{
  "num_hidden_layers": 11,
  "hidden_size": 256,
  "n_experts": 40,
  "experts_per_token": 4,
  "d_expert": 64,
  "d_shared_expert": 64,
  "hidden_act": "swiglu",
  "moe_layers": [1, 2, 3, 4, 5, 6, 7, 8, 9, 10],
  "router_score": "sigmoid",
  "normalize_top_k": true,
  "routed_scale": 2.0,
  "balance_loss": 0.00118,
  "balance_bias": true,
  "init_std_router": 0.0239,
  "lr_router": 0.00182,
  "num_attention_heads": 4,
  "num_key_value_heads": 4,
  "head_dim": 64,
  "vocab_size": 8192,
  "norm": "rmsnorm",
  "norm_place": "pre",
  "norm_eps": 1e-06,
  "positions": "learned",
  "qk_norm": false,
  "attn_scale": 0.125,
  "tie_word_embeddings": true,
  "parallel_block": false,
  "init": "uniform",
  "init_std_qkv": 0.0312,
  "init_std_o": 0.0,
  "init_std_up": 0.0312,
  "init_std_down": 0.0,
  "optimizer": "muon_variant",
  "learning_rate": 0.00991,
  "lr_mult_o": 1.5,
  "beta1": 0.93,
  "lr_head": 0.00876,
  "max_grad_norm": 2.0,
  "warmup_steps": 200,
  "schedule": "wsd",
  "decay_fraction": 0.632,
  "decay_shape": "linear",
  "final_lr_fraction": 0.05,
  "batch_tokens": 131072,
  "max_seq_len": 512,
  "doc_mask": true,
  "train_tokens": 704200000,
  "max_steps": 5373,
  "dataset": "wikipedia_en"
}
Below are experts of layer 2 (counted from 0) of a mixture-of-experts language model. Rows are named router (the router's row for the expert), down (a neuron's output weights, with its number) and show model dimensions 0-255. Each number is 128 + 24 x the weight over its row's rms, rounded and kept within 0 to 255. Numbers have three digits each.
After each expert's rows: "comes before" lists some tokens at least twice as common just after its tokens as in all text. This comes from a sample of Wikipedia text that the model never trained on. Tokens count by the router's weight.

# expert 17
router:123151118142123126092105134102095132153129133092121074157160080136142110108104108118192143085125099126107157121148173090117137135135122167113142133098120140079159132118112086109108139126118122075115171129123159138140109179202102134135155139127127144146173111148108144088128142091134122147132099135140143131128092149127095147135140158145115117136090145113114121108128089132153154144081115146135107123160163135137154089113134153150129152147096117165161156123167142076150135147126134148130115145122108127125136139150121095148127065085173105104134118121123150143165152122113145126130129149142162126133084148133131168144145131127074127155130110098124132124106143152136115175107139106122181165110106151142097183130104115103101135104123137116149103132155126096096181134182135
down5:162098096128132080145143130132136138187121126127099116104147133130071135148156165148153139138135121138108065117098102143119162103173180115119130147085142139135156137114136124189084097110123114152116182107099155115139104125148124159178143142140114089119103120135147134159150184116138121132166092128108144160113129146142090128161158137152126128124127150163129135145145128148133095103148068103085126111106141128133112122150144159126087137102129139099099126134111113078149094158110117144115142099156144133092148126149086143127114133179122132130167141104132121134145100112151128135115131132113141148085136124152154173155158107106124124098133078132116149110129114142135126102140075135144126089097101165120118141105128141163129176165119112133151171172102080148127136116131079
comes before: "-", "|", "\n", "==", "The", "==="

# expert 7
router:136155112103102125117121112149150133144135116102138124097164100110176126098136123089162096106138079089121125131125144134124146111159087105117116129130137086115121122095154131145133111100121091140122151097145103131132057128167101120122157130117147146119137095137168153106102128105094111151093124147105142107162164087128118151135125111127119114134130135145124121146119098123204153106082099203163084113156149115149112115101121139104169101163107133139146164116168115130098150107108176124101138114092102117115129111152104133159170139115171126121160114095116154163132144159138155131152133095138138155143090123076125154144113095136139101130127112115125125129164091139141147173106151118135095148120143166172087130103115148099150144121096128077136111172128102107108169147124107
down5:135095139122110124120129082142084089125161153139160111126098110135182215116119171130138077138099110151135143150110079127120152108107143168105110119146150164126138148136098158148135153165139106110130142147109127113092137129117155130126113122127129113116103103130121089128141140156126120121127148101127162167108189137139143096128101105079148120118137126160127155137101044115135135150136178121126112116125131090136099125133122074064125139095099107138151128109157114101101138091105113106108144138142121133100075145125111142158150143127122157122158113116103188139157127188157146135096088104125154112111093129138097128160108132167159109109154127162144124115151128100129148105150109140115158118122107129118113120144133098092121100136126156108171095150163125144121131104146157
comes before: "\n", "|", "-", "==", "The", "==="

# expert 34
router:171159121109151122110147129145170129104138164116177116119117123131175125133121168115131147106128140100167118142137175098133119086142089073124131124124137162118156119125096092101133109115104107145119145166147103125145125121159121147163159155110144139176124133127167129126103113122122037128113119123139138078121140173119107130143140130105133148126134175142104130118151097140148158125119078115167137109155144151125117122134137153146155135152154172166166150134176159096120161165114128144148153101157139116119111096131132183152128130105153161113142119125087147145133162157092131120130136139109135118121111136097127173119083118132141115146129123086132131107145141125115161128084157108121139144092129116145086128051159088109187120150152149161153121145121095125116126133178100
down5:143128163115130121134162122142168116130111151106135141134117098152186142169181110159144099135077143125087153125109122125113120136123116133104139134165169153129108143125102139126123116095128117117114128112160094120091112104112134182098132127136151150140162105152175142118102148123152096105086137108145130117119122129094122097111119129125134172122148148112133106169153123139097162158090132134174163119098148091109108127120154149144158115118076133145091114162120132144126130122144109180134129097132151102108109149149133127131129159169114130113159095104138123117161182178160128136094156150104108121129143145117139142152143135126194095168168139125136132122139164101136070076143139174104156135108105122118096102071128083099121087144135119168091111142118115093139113163103150
comes before: " the", " ", " a", " his", " be", " their"

# expert 5
router:132136135158116128142098178126119127134130135090125104137132103129110093078125136119156093121137131111113158132122169112169141130146113138083162126137100153136140119092110118111114160107130118115101134126174131121123086153169101125157129177125144146194165115127180108115147100110117117154107114138127139104148158144116091106165133164111118137124140163138105108144118094130179158154115133108139091148146161140147128119061129135163134164125096118159158155139140114129152150118114155159137099123129107115119132158139102105201140114037193125083142124136086144153191139139127145133134159090118119141132101138115147123129153120178101146136130113144113133120140145113151121140089175116130128148155118140147082126106121091111107136145134182149132108149143126101140156150158125
down3:134151120136141133163121169143103153150084110156131137149116149107101146086168135134152100130126119077139147103107109109100119149119125113112108085125141123123131095144147132143128132125068163124190151171107121136112163158132115064122110147137122105083169123147095109111145095111078108105123124098128120149130088111116140121140101162117152125143135120144116109096161144099112121095163146144088110078148112149168128099132115124113143110116132114075123106129108073127090112149156113101121151128152155133160126108133182091106137104128115117107110118108157093145143114127124143132129111144119154068094118112117134160130101136134152079154099157104090157112133113149092138171127114086111161124165155118099122132141109160149119129104107086126116148124144135087138153101188080
comes before: "\n", "-", "|", "==", " The", "The"

# expert 23
router:124140131129134122098148130112102170109138156097129124114140108115146171119129169072132106102168137101165132104146173135147127124109089103110150145134121122087119122083098127107127114125126130118124146165120112106171133116170096147169165135101174146142140115098175085097145111162081081146136135128143138109104148122101144114137112143111127132127131154129103139112154108117120187156069115124153103124109134169140103106110163143083138139137150179172138167133149175122124156128110122131140154131135106109118107099147151154159149094092152139082139130123140144186130177165136130142114105110128118106118104108129116138079094135139142142145121110104132105097143155143083149130107146126115130161111174137172107129079160142091114149146160139140145086141128136121097133171105081
down3:140135139161091124127112126096153128173111110064105132110131134083133080116132113136141092082132156130146203117148113154104074159133109126123119163110160145144107136095107153097150157109134145138161094117138115110131146128112127112164101134101113095169146139172110115106112101125120125131131125131105158111140143107131141105141188128110144108116095103113121102142171091112178094063131103127157087113126164128143105165144106139128142136101156116139138106137141133145125155131127099128158121106172164123122144107121108189202135150138153103134093147159092123115157152125106134102105140133090102160135148106122104108112132103097138149137143124143119125137108107124088131126147186124155107139082120120104106140106126119146184130145134119099114179151136133135127173164103141
comes before: " ", "\n", " the", " —", " States", " +"

# expert 38
router:151099091130098116118122174123105109096143084135126110087133146155158117136135169107153075130143105099148108127114176135149124130098098159088155126166118157144142135130158090160121113153114149142109142181154108137140131123138129136125128186126131133174133113096132110157109098144124131114114105132112132071116127129110118123164113163146127126129158144148150137152151109169171147156155094171133122096142117096127070140135101094126149091111131109096094146153167145134147165167096137103126163083132117125141123114121125164140161109108169106076154115148125144165142093149153145155138152117098121128133144136146134104074139112149138140120129127118128116163140104112125127121130148113153123153101135143161121107131127113054191147108173126150135147158079145072132124088117120
down3:160131113112116090074109156133156111134093128118111128157117133125136156155130103116058133154136180144079097111105166158073127116138115131128135111104133101145168137106112121122143157123146146120120147147106142142115115147118124124066132100100138119104127136114131145186134124148120075102127119130111154085156157114090118144143104145158150125132110129128131178127123141144115127129133136188129138094143088102141136096160142108146135099180143164116097127118138134131146140134096085136070159113131149091148125106124147112131114142175128132152078117088136151141151159136094133143188139116124112069141152136124125148114118096138153180157118147156111098115159115116115107072128133118127116117146139097124122122105116165120111162092151122138143192065096136091133137126107129
comes before: "0", "9", "8", "1", "7", "2"

# expert 35
router:140092158162115124125129094134139137194145160129092131178153120130126147098150120112123136124132099109160151114121130132124114156210124078120118128103106088103137128071116106134154134124116146075102144158130160131158104093175094093148138110116144146119117159108128119055122145127087071133129111131109123068100173119141131132133121152111124149141122146108116134104145094141125150122094117106158148105145175176150162092109125095083142134132120132125162158131167104110139148111123138142098146138167164111152136141155154095135109125113134117101145110091099131144114151150086136159154162127124163126140114114141145118112137153174109110101119110116125135095155114157118123176086117133153149128121138132145101164076124165141111149123122112126104129114100112118073140162122112
down3:180174108137128103118121116135127136190161123147118154154146130138119145149151139117157127079111127145116112151099199140130168092131178146153104139101137065100161119129120089153148116142140144104124146130097108135134132148127104140129133173130111152116108180167123174087135135122148105125128128078112092117157117135139115135126115121126138098104127120165092108100074148200130101129123148168100149083110122119152121115135121121100111188140152168121139143097128148128071123096100096090135121147139092153120118106122134093128164134109157126169102109119126138123113098118136100159113132135165156125128131147128107123101109116113124139159116152116147112121144138133089143141130114074131107130141171080107139129113078114110119160101127142138117121137147094090086104127113075
comes before: " ", " |", "\n", ":", " —", " team"

# expert 3
router:093127148170119118116148170180100132128132139098118088095165117150145133111110139116172149136150082073153111107124122166147141136082134151112110148074109138125177109121122126130102164101117099146086144122162134126111128154114096112112118138115180138176145076096135156140111080090126108155091147139106139085119132098110107097133100170141097124150135127125135128133149111138120159133114103146138143078114156122124076129098121146105138095129076116100078134163142139095110155113097162144118127109131129118101141151118132128123153120138141144057148145130114142135130096131125150119114142141124123120123128148120131085132101113130149152092153121070096141133086114089090114123083187124118137157128104151131079110131137100133125130136107136168105148112123149075131110107144102
down5:064105185143162140117127137140135122155169147099084130127154158105117112120124156082146135133117164102155151099142133117146100143139112123143089129130126132098166102080121132125149132138106087109143123106098179175150151153132104115116192119151113116136137104118121133114123079127139156144115109115151130135156128164122110104123131151118137108068110127171148169126132177070095130132100082118119131111134166097147137131153165145088115125142126155092161133107134122092110160144145120126094180113115106133150140163139103085119116143162132078118141170178146138161114109133126162121102092124115133104119152122158114145188144087122144101118125165095093134119100079134111111089112144139152111130128141128085121143133150144145092146150102155145124150150116133133156119134114104
comes before: "9", "0", " |", "8", "7", "5"

# expert 25
router:096109126126113110128153139131147137134141156115139116130170089162141126104152154112146141139147120053144156154116153137155113099144117109095151129070135126068125135097085107150140109106113110137136160165141115141131129110155109085189105146085103148152122150099153110125122157136112118095145093135131132072133122135133140119120097129093147154135131138169103123086130095152139165134099115149147129097146100127117102106155151113106145150191125168177149147150184119125135147113110121101122124141179134099116134133152138108175162120115166093132162121127093149149092117124115135203122160127141129136130094107129159105116100113119154129126131130094123097094134152158122146160123153120128166135139118137155078124092149125085155140100154124164133108161104124106121119128178098
down5:150142152140101153127163157148129103141103150135156129075134142141091104112082106114101145106144155136149142138168157173138107127139098139134167110178161163139148103152140152143121141126104125101126118131138155148106128154122085113123131110149114171118120106166125156135158114117099087093157099148121092109112140126125165133157085123098134134117119144118154097139155109155129088119155111093131127108127113102141132155094171154161116125165161146128110120140105134110067141184114116149109120143098128107101115149143111110127133188116129138112130106099121115086151178118108093136094187163172116134158157170123156139099121158130092152124128102111151142139092112141117150136126103109137119147136098114145094159154131109205176144182091116129109131118129140109154163120132138
comes before: " the", " a", " his", " by", " to", " their"

# expert 24
router:156151121135126119132104128137122173132135139121125079133163108131143136110129138110161138102137142113157156103131186139129103096122093127098155117122107128049154111089131125113124110089145116060121129163105122132164110111149111158126129156110172139099151098081167131109100130099148094142123130124118142135103132140119150148120095146125122168139100185122110132098119097139123175143083097123164079103159143129168096083121162118067126122159127140148153154134145157099102174198130109134145178118105107100122112104149135101141136106111149123137140127113119152155125134157133149140127093090135122130117103120109131156102092132120145159150126120130132110109140140154096139163114135099136185160105149157139104129112101141103123153138160196132106127153113108108093150138131102
down0:129144114107131123147104159072110111104109144141163135089115134089156137110116052097118105101111095156104178144085110079098140115125117152112127094141132139132107150120109155102114103151141149145125134150082121129125144100145152125139070158148145097109147111113164157127121081111135151116147186094150134114126090144103114143106142151134175134161162188154108100164122118168147099089137130151140115117116153153109114111140103162124136140114131128125111096144134092144111117139113148130167124092091090082137156086139155149133130126190133128122154113129124118159080146125145119098132118107099131172143126104112165134081102112125130082093179109116141130150120133134112122124149156107131109160138119080137114097121107081150130121111089134126117122093102091099126109131127128
comes before: " ", "---|---|---|---|", "N", " Total", " Year", "E"

# expert 33
router:103128122122105104097128127128130146186134123101141094151178097130137144111096134099132133096156159089146110108132130172129109095130108122096110114113107147130155118088122099126119125133136146126098179151175123133114127099164093101128110126137182114120139115132152125105099096119110112140097100115150130118114100138116131134125147157176127122126165139152115149097119101121130190116117081146160107108128132113101112080135143149115144137126153113167129152132166154114099106137130140134150148123128076116164139150191147141132151114065148119112214133102095145143192172182162144139121115146153135107136108114116129147115122099130111148078124120127135163124129139127104080158094101112126172160133138102165080158134145110097092128165115129137126141142115093105110122140108112
down5:152132114144088194086158125127134105177103123111091141123135125133129092152099160149143091111105169096113109106098142172069175122164161110135159168080114106119180145147134151129100148147133133129138125075121144141111134119108114128079144114103170160141153107120088118136143116104079080132104106154118097143149121134126139135145151114127124084141120126110120153120137120133139181150100123152127143126127137181099114116141190160149129100131144157137115129183112148113114143152122133149147124102196129134143148157157121156081122122107128130161164110170098106065135112119118126143116149159151160104113160109150130136085092127128105126120139117157117150121123115153115090140143107130113171138134149136130141142118123128137132115133104102091111133082121128153130118145181145
comes before: "0", " |", "9", "5", "8", "4"